Below are experts of layer 7 (counted from 0) of a mixture-of-experts language model. Rows are named router (the router's row for the expert) and show model dimensions 0-255. Each number is 128 + 32 x the weight over its row's rms, rounded and kept within 0 to 255.
After each expert's rows: a language model's description of what the expert responds to. This comes from a sample of Wikipedia text that the model never trained on.

# expert 0
router [178 112 128 132  96 135 141  82 108  78 214 154 108 139  53 127 122 109 131 130 100 131 172 164 124 156  89 109 126 179  98 116 121  48 136 107 157 132 177 143 141 103 112 133 109 112 116  88 169 137 150 121 105  76 161  79  76 121 137  96 139 172 162 134  55  76 113  57 158 212 122 136 114 166 179 149 155  77 154  96 156  74  76 219 117  96 158 113 139 103 159 178 137 123 173 117 151 153 124  49 129 196 103 101 130 139 124 116 124  78 172 114 145 104 154  95 151 120 131 134 172 140 169 167 120 152  80 183 122 142 192  74 158 104  90 160 112 108 117 146  88 169 118 125 161 120 121 132 120 137  95 173 185  80 116 160 158 176 165  90 159 136 117  90 152 171 143 133 137 136 144 145  95 163 103 118 137 106 172 114 152 135 119  90 132 143 118 171 189 146 110 177  80 159 131 177  71 117 125 117  96 136 100 133 136 146 122 136 120 134  83 170 127 126 119 153 104 135 151 125 110 126 158 142 145 152 136  99 107 125 128 101 138 161 136 135 132 109 143 111 104 104  61 140 120  70  51 195 182 169 109 116 115  90  64 109]
Description: Early pieces of common English words, often right after a first letter, such as as in Treasure, clos in closest, wid in widely.

# expert 46
router [149  25  91 105  81 143 185 139  90 124 221 121  75 122  72 109  77 140 138 148  85 117 204 154 124  84 114 123 142 135  68 129 130 124 139 129 181 124 196 119 138  78  88  97 114 148 122 105 142 115 102 152 115 143 176  90 132 109  92 119 128 114 130 170  92 126 121 110 196 123 135 109  93 123 145 169 156 118 155  59 148 166 122 137 143  93 139 127 132 147 146 137 158  61 153 139 113 148  89 135 138 199  93 119 128 118 129  87 161   5 126 175 182 129 186  91 149 147 163 146 166 109 206 165  77  96 148  79  97 116 134  97 154  79  75 159 219 135 159 134 107 133 137 137 126 139 125 102  94  87  97 161 134  76  92 146 111 201 130 128 108 132 117 115 110 137 157 132 162 109 191 142 126 167 154  90  40 151 152  85  83  65  97 108 148 129 140 143 173 139  91 130 134 118 116 159 107 155 122 152 162 149 125 128  84 134 112  94 128 155 115 180 154 104 133 130  93  65 144 116 109 164 133 114 135  94 126 152  95 137 137 161 121 162 123  89 112 106 126 102 156  88 123 100 140 122 138 140 114 147 160 122 160 102 107 138]
Description: Articles and possessive determiners before a noun, mainly the, plus a, The, his, its, their and possessive 's.

# expert 22
router [131 107 150 103  74 155 138 109  86 147 125 146  76 169 114 113 128 111 167 115  76 111 171 138  91 133  88 121 126 107 113 133 155  90 138  78 161 126 147 160 143  36 149 111  98 104 124 110 198 146 186 108  70 129 151 113 122  52 141  85 127 135 140 137  72 100 141  66 145 143  92 106  85  92 172 174 179 144 146 135 139 100 132 201 139 128 150 141 103  50 120 154 159  66 118 132 145 160 117 162 148 203 133  80 159 104 102  89 152  96 168 166  98  86 142  91 173 136 173 152 176 134 175 140 127 146 144 173 124 115 120 131 136  81  80 156 192 133 125 120 114 166 115 148 162  94 100 138 102 100  93 136 132 100  73 161 121 211 161  96 167 153 164 152 105  99 206 105 166 126 125 178 109 182 113 134  81 136 163 124 145 165 156  89 100 180 116 125 145 147 154 120 160  75 137 149  36 197 173 120 131 130 110 165 104 139 115 126 157 153  88 154 164 113  83 110 127  82 152  87 142 157 126  69 118  50 123 100  85 134 128 121 120 141 110 125 104 134 120 146 115 147 108  81 135 132 107 167 132 164 145  96 145 106 143  90]
Description: St and Saint tokens, the st- piece of stating or stock, and institution nouns such as University, Institute, Ministry, Department.

# expert 2
router [164  73  87 122 104 135 146 101 136 110 175 155  75 144 154 107  99 132 134 129 113 108 183 155 138 108  76 130 125 167  88  84 119 124 115  92 151 105 131 153 155  88 103 110  96 107  86  99 144 125 119 106  99  90 140 126  64 112  97 123 122  92 185  99 144 112 124  57  92 183  38  92 114 115 167  97 179 107 149  89 115 147 100 120  89 104 133 167 131 136 122 169 129  83 139 115 163 158 111 110 129 154 139 117 154 171 136 128 120  55 162 132 181  55 150  82 165 148 139 154 161 111 199 162 134 133 103 119 148 120 119 136 133 121 116  97 191 196  99 139 117 136 165 151 198  47 128  99 119  92  63 127 131 139  61 120 170 145 158  92 122 133 102 114 153 142 140  66 130 183 153 176 137 176 141 123  67 136 151 126  84 160  52 120 149 166 123 152 127 131 113 151 185 105 130 118 140 156 161 150 128 104 152 220  86 111 128 133 158 121  84 147 145 103 140 127 120  50 108 110 135 158 118 131 139 108 135 115 139 179  94 154  82 145  44  89  87 136 159  70 115 141  50 118 139 178 129 170 120 105 134 149 155 145  98 116]
Description: First pieces of common lowercase words split at the start, mostly r, l, d, ra, dr, cont, prov, rev, as in r|oles, r|isks, d|anger.

# expert 53
router [159  13 125  95  98 149 172 118 109 147 225 179  57 192  70 103 116 155  97 131  65  82 165 133 130 129  86 112 172 143 119 123 143 107 145 126 183 124 164 138 127 112 105 123  91 107  79 113 113 127 176 181 145 122 151 116 145  71 104 138 127 105 157 129 125 111 137  75  93 194 125 118 140 133 174 176 141  81 172  59 161 120 135 153 105 108 143 135  95 123  97 134 169  93 128 127 136 191 107  97 128 151 157 122 110 140 113  64 170  55 169 194 156 100 148  65 130 156 171 138 192  96 135 130  60 145 102  83  82 132 142 129 122 107 149  95 161 106 148 148  89 151  92 146 143 137 155  72 106  60  83 179 135 120 131 126 107 119 134  71 120  86 147  96  85 167 178  81 123 121 158 150 130 118 131 115  79 140 162  77 160  98 129  87 153 145 144 112 158 138 117 116 168 108  77 111 113 158 116 171 156 149 101  92  95 110 157 161 103 149 147 147 115 155 153 149 101 122 144 146 114 115 118  71 148 144 127 164 104 124 150 137 124 181 104 142  71 112 131 123 161 145  90  55 119 144 134 171 131 137 125  93 126 128  70  88]
Description: Main verbs and participles after was/he in biographies, such as became, worked, joined, made, appointed, offered.

# expert 62
router [122 112  80 132 107 159 203  80 108 104 115 131 108 177  93 119  71 153 115 110 100 157 167 145 177 156  86  80 161 191 148  76 104 119 144  75 182 131 175 198 135  70 109 100 108 140 131 131 170 149 139 124 123 124 142 134 119 104 152 114 137  75 159 156 115 122 105  53 101 110 131  74  86 164 135 136 153 163 161 150 149 114 127 181 149  89 181 131 133 134 115 134 107  95 102 112 161 144 121 104 123 184 144 127 102 155 120  65 220  82 162 106 168  76 144  60 115 141 171 128 164  94 174 141 136 146 146 128 156 103 151  77 119 126  85 113 188 120 129  89 109 136 113 142 179 111 163 130  90  78 144  99 107 107 121 122 100 195 139 114 129 142 119 124 151 144 175 113 149  96 130 149  84  75  97  71  70 157 143 118  96 106 128 150 130 105 113 125 137 141 111 149 140 105  95 174 100 198 172 129 135 143 105  93 117  72 135 133 125 104  85 101 125 126 169 153 159 120 166 125 116 186 154  78 130 119 166 107 102 145  89 141 144 142  93  89  86 212 117 101 154 134  63 102 168  98 169 177 120 158 103 150 132  46  53 141]
Description: First pieces of split words, mostly c, ex, pre, res, rec, cons, and inner oc or ac, as in rel|oc|ate and Strat|oc|aster.

# expert 63
router [143  90 123 108  73 112 146 141  63 109 168 107 118 160 133  85 133 155 129 101  60 118 104 115 105 140  70 109 101 144  95  78 166 133  91  87 118 160 188 137 116 112  58  96  84 110 139 143 181  95 144 135 112 135 192 140 119 109  72 112 183 136 188 163 143 107  73  44 124 111 121 106  60 147 152 156 186  96 128  83 134 134  97 123 133  56 165 135 142 149  95 126 185  43 177  98 119 140 144 111 152 187 124  95 149 172 127 115 111  51 156 156 135 103 163  67 158 156 190 167 160 129 117 156 106 148 124 135 151 137 118 101 124  95 126 147 177 134 142 162 131 189 141 105 206 131 126 107 140  85 130 120 151 152 116 166 140 149 160 167 134 114 127  99 121 123 155  96 162  95 153 159 135 158 117 116  73 125 133 119 144  82 121 162 155 163 103 100 136 152  91 209 131 113  97 160  81 134 153 155 147 134 129 160 119 127 119 148  87 145 128 182 113 112 115 144 113 119 173  84 146 132 132  98 122 107 150  97  81 139 145 148 115 208  79  72  95 158 125  97 113 129 115  86 149  80 103 179 123 164  84  98 145  40 105 125]
Description: Party names and cells in election result tables (Liberal, Conservative, Greens, ±%), plus word-initial m, ass, imm, un pieces in prose.

# expert 7
router [168 107  98  58  96 110 155 109 120 100 152 145  78 166 133 106 118 147 133 132  51 117 122 167 158 119  82 115 143 108  96 144 130  99 163  77 135 122 161 192 227  86 104 119  70 114 148 109 145 147 187 121  57  98 166  87 106  71  77  53 125 100 119 113  88 112 106  53 141 112 142  78 124 129 118 134 167  99 125 123 129 156 133 120 101  72 139 102 148 106 101 171 179  90 114 121 133 146  99 150 141 188 104  81 120 177 106  53  79  76 161 130 146 103 173  89 142 186 184 101 131 143 171 106 131 151 162 156 113  98  78 142 135 103 106 139 134 129 172 159 144 177  87 137 158 103 116 145  88 145  92 133 144 108  99 122 114 149  82 140 146 171  93 116 105 155 140  89  94 136 182 136 105 130  80 111  59  97 157 115 135  99 135 105 143 170 120 139 193 160 105 145 168 127 147 173 103 169 117 173 154 156 160 173 111 126 159 137 120 152  64 131 128  94  82 119 100  80 125 141 124 117 127  78 135 131 122 134  99 160 112 114 104 157 104  96 128 146 134  51 143  88  89  82 175 135  60 142 126 117  91 154 164 116  62 137]
Description: Word-initial w and W pieces (warehouse, walk, wagon) plus railway, line, station and compass-direction words in route and transit text.

# expert 28
router [139 111 115  93 106 160 138 123  77 113 137 233 103 171  89 131 114 134 116 131 103 125 151 142  88 143  79 119 115 181 139 126 100  77 113 114 176 139 173 175 131 104  57 104 110 194 111  69 138 141 173 149  85 135 121 113  98  88  45 112 177 101 202 145 125  74 149  47 126 159 108 118 116 116 139 170 152 135 119 105 180  87 101 125  91 113 154 123 138  65  95 144 139  85 133  94 136 152  80 119  97 151  78  81 111 141 166  88 164  62 169 171 160  78 147  69  87 122 138 117 169 109 200 201 154 113 148 138 125  97 106 106 156  82 118 137 171 116 125 153 125 185 115 133 169  88 135  76 110  86 168 162 122 125 110 113 102 159  99 143 167 125 130 124 164 120 191 108 182 125 124 146 112 131 137 112  93  95 183  98 138 115 108 115 111 188 181 136 169 165 143 136 127 114 155 158 125 179 137 170 148 164 126 130 114 132 123 130 145 138  90 139 182  86 130 134 112 120 143 151 133 133 147 119 184  69 109 103 102 118 131 133 128 158 149 102 170 143 142  78  95  96 104  67 121 164  79 150 142 145 126 131 182  45 112 128]
Description: First pieces of country and region names after in, of or a table bar, such as West, North, Slov(enia), Pan(ama), Viet(nam).

# expert 14
router [122  94  77  93 103 136 178 106  69  99 173 161  61 217 153  85  99 149 102 204 113 140 149 171 133 131 137 111 151 128  93 107 182  95 100 107  90 134 202 163 165 139 116 113  86 143 114 142 152 143 177 129 114 139 144  93  59 114  98 119  79  92 164 129 131 103 102 103 180 153 113  81  73 115 152 145 166 101 143 107 158 116 122 180  93  93 157 123 125 138 123 133 119  97 165 125 138 151 106  79 112 142 110 112 136 159 129 134 145  76 166 158 148  71 154  50 180  90 135 167  85  79 184 138  70  84 150 137 134 130 103  87 103 118 103 163 120  91 153 170 100 150 151 192 114  80 140 152  92  75 145 135 161 124  84 154  96 180 124 159 151 110 113 134  90 158 127 102 157 168  98 182 118 126 117 146  73 107 116 119 107 126 133 101 175 140 153  99 151 188 129 156 146 105 144 137 124 156 112 139 169 137 113 146 120 137 139 176 116 165 119 157 167 133 150 105 145  80 177 109 173 155  70  81  98  92 151 171 129 145 115 165 120 157  64 100 134 140 110  60 137 113 140 117 181 105  65 112 140 168 150 138 186  44 103 115]
Description: Prepositions after verbs or nouns in narrative prose, mostly in, to, of, for, with, plus during, after, until, against.

# expert 43
router [167 108 162  92 109 118 154 125 113  78 175 155 120 156  61 101  86 191 130 145 137 157 136 125 150 149  60 163 161 139 124  99 144 132 121  94 118 109 158 215 130  95  70 115 114 164 164 128 135 103 158 169 128 114 130  74  93 128  77  64 133 136 206 175 104 124  75  51  99 115  97 142  81 152 181 181 190 105 116  99 150 114 145 127  91 108 135 138 178 144 121 171 127 118 175 150 170 137  75 106 120 169 128 105 169 146 104 123 151  17 162 183 100  65 144  96 162 141 123 166 149  80 123 158 112 170 123  87 147 116 114  92 173  67 124 139 167  88 174 108 106 188 149 135 150 118 142 136 104 117 126 159 105 112 135 169 155 180 103 117 118 165 129 142 141 141 141 127 155 118 112 173 173 169 103  53  58 140 180 131 131 114 141 144 130 167 125 123 169 135 103 122 131 123 124 144  90 166 106 174 138 180 139 171  94 140 157 151 106 138 114 188 136 145 129 164 108 125 124 178 151 125 169  79  79 141 136 163 141  74  88 166 108 166 105  96  98 131 127 136 111 123 104 122 198 139  93  85 129 127 130 155 186 124 101 135]
Description: Negators, modals and word-opening pieces like un, dis, pl, att, as in not, would, could, un-like, des-pite.

# expert 30
router [175  88  83  94 100 128 141 122  93  68 208 182  57 220 103 132  99 128 173 155  48 147 156 113  82 114 101 132 131 122  78 106 136 111 123  97 158 112 157 174 190 114  85 122  99 134 147 121 149 113 154 134  57 114 174  87 125 112 107 168 120 119 169 189 123 117 129  67 146 121 134  92 104 101 186 148 198  92 140  75 165 120 152 181 144 119 147 131 116 102 110 132 150  26 172  98 103 117 122 161 130 176 107 114 105 155 167 108 167  79 147 157 142 127 143  88 159 176 162 121 143 128 156 185 120 147 123 155 145 110 128 114 169  43 115  96 159 137 118 121 122 137 193  81 163 123 127 132  99  87  83 157 139  89 110 152 156 160 121 132 183 126  93  86 101 124 144  62 160  91 173 135 146 120 122 108  36 107 181  86 101 153 118 134  98 127 148 136 115 145  90 156 127 131 124 173  78 171 146 181 115 123 130 130  63 127 149 136 141 131 125 151 184 123 120 163 152 128 175 152 155 156 159 148 123  69 150 141 110 140 135 137  96 195 110 117  73 153 142 128 117 115 129  93 131 142 154 150 128 117 126 155 136 115  80 125]
Description: Competition and ranking words such as League, Cup, Championship, first, fourth, overall, draft, plus party names like Labour and Liberal.

# expert 24
router [139  96 107  97  47 124 196 105 111  81 127 174 109 163 120 140 139 156 136 110 103 109 154 102 131 150 112 113 150  93 111 113 131  86 135  37 105 150 142 169 197 110  61 138 136 141 141 132 117 119 129 124  55  99 138  45 136  62  70  79 148 103 215 138 112  82 157  61 160 167  92 103 115 127 199 187 128 125  93  93 121 131 159 153 146 113 141 147 126 108  89 180 159 110 100 123 125 147  87 100 169 162 128 145 141 140 134  92 179  90 128 143 124  81 166 111 131 142 143 109 215 145 133 125 118 118 156 104 157 123 117 116 127  89 126 116 136 139 121 134 105 145 134 145 187  89 138 157 139 124 120 155 127 129  87 126 114 219 141 143 152 133  85  85  81 132 118 137 189 110 154 145 121 169  68 125  53 124 164  89 118 124 133 128 121 196 153 134 174 136  90 187 118  98 100 164  88 184 142 131 176 119 132 192 148 101 108  98 119 137 118 171 146 114 113 134 133 134 164  96 120 122  96 121 123 154 192 123 137 147 137 170 143 137  92 117 123 155 123  62 130 140  36 101 167 114 138 126 126 195 108 108 137  66  73 130]
Description: Backslashes, braces, subscripts and variables in formulas, such as x/p_{i}, φ : X, and · in g(a) = b · f(a).

# expert 47
router [159  88  98 120 105 187 138  78 117 140 149 112  64 180 126 117 121 143 131 171  79 122 165 187 125 152 122 153 176 183  80 155 129 128 123  65 115 112 101 154 143 130 146 152 125 106 149  91 104 136 158 114 120  57 135  91  95  73  60 111 130 181 163 169 115 142 100  16 106 161 119 134 110 147 127 130 149 138 103  29 105 132 103 159  99  97 159 143 103 122 109 139 172  52 154 131 168 101  94 157 145 186 163 146 124 157 142 110 118  70 118 174 130  90 137 110 127 136 135 140 196 128 166 143  85 118 140 132 113 138 142 113 142 120 101  93 212 129  92 110 137 160 131 155  85  99 110 116 151 125 127 169 129 122  75 162 158 153 109 129 201 177 122 131 116 142 189 114 180 104 123 136 116 127 120 106  93  88 145  97  95  51 121 101 127 211 149  99 111 126  59 121 129 112  76 156 118 159 175 146 157 166 119 116 119 109 122 167  85 141 122 219 172 106 123 151 126 123 140 131 175 169 102 115 167 123 124 103  75 135 109 112 139 135 111  93 161 136  94  85 155 162 109  95 159  73 109 163 126 155  94 143 133  60 142 101]
Description: Line breaks, list dashes, digits and field labels in infoboxes and lists, such as Born, Coordinates, Genus, Website.

# expert 17
router [125  15  30 122  73 134 214 137  74  88 176 194  36 246 105 104 116 147 124  98 126 118 179 158 103 101  68 164 106 146 109 123 128 138 123 100 123 129 147 153 116 105  80  86  70 134 142 109 167 130 143 136 108 108 158 105 102  68 104  59 133 145 185 165 105 163 121  69 120 141 143  81 133  78 144 143 152 131  93 127 155 137 142 183  94 138 179 135 141  87  90 172 157 127 154 143 106 146  89 114 173 186 101 110 122 149 128 120 109  74 142 161 122 123 143  96 141 144 137 121 160 137 158 169 129  78 127 118  92 163  92  97 164 107 110 107 134 118 107 153  95 141 160 125 131 144 185 107 117  98 107 119 120 110  63 156 130 149 161 129 109 145 105 116 138 165 154  92 174 147 187 178 113 173 103  91 146 100 141  79  99 151 133  85 143 200 103 126 124 157 105 185 126 136 158 142 113 179 167 129 133 119 113 158 106 131 118 159 152  89 122 137 150 126 138 155 148  81 175  98 120 161 137  75 129  66  92 107 116 129 145 115 121 184 137  78 145 138 117 135 134 121  85 124 129 148 126 167 104 137 107 174 167 111  93 140]
Description: Pronouns and subject nouns opening a clause before a verb, such as he, she, it, they, which, who; also commas after introductory phrases.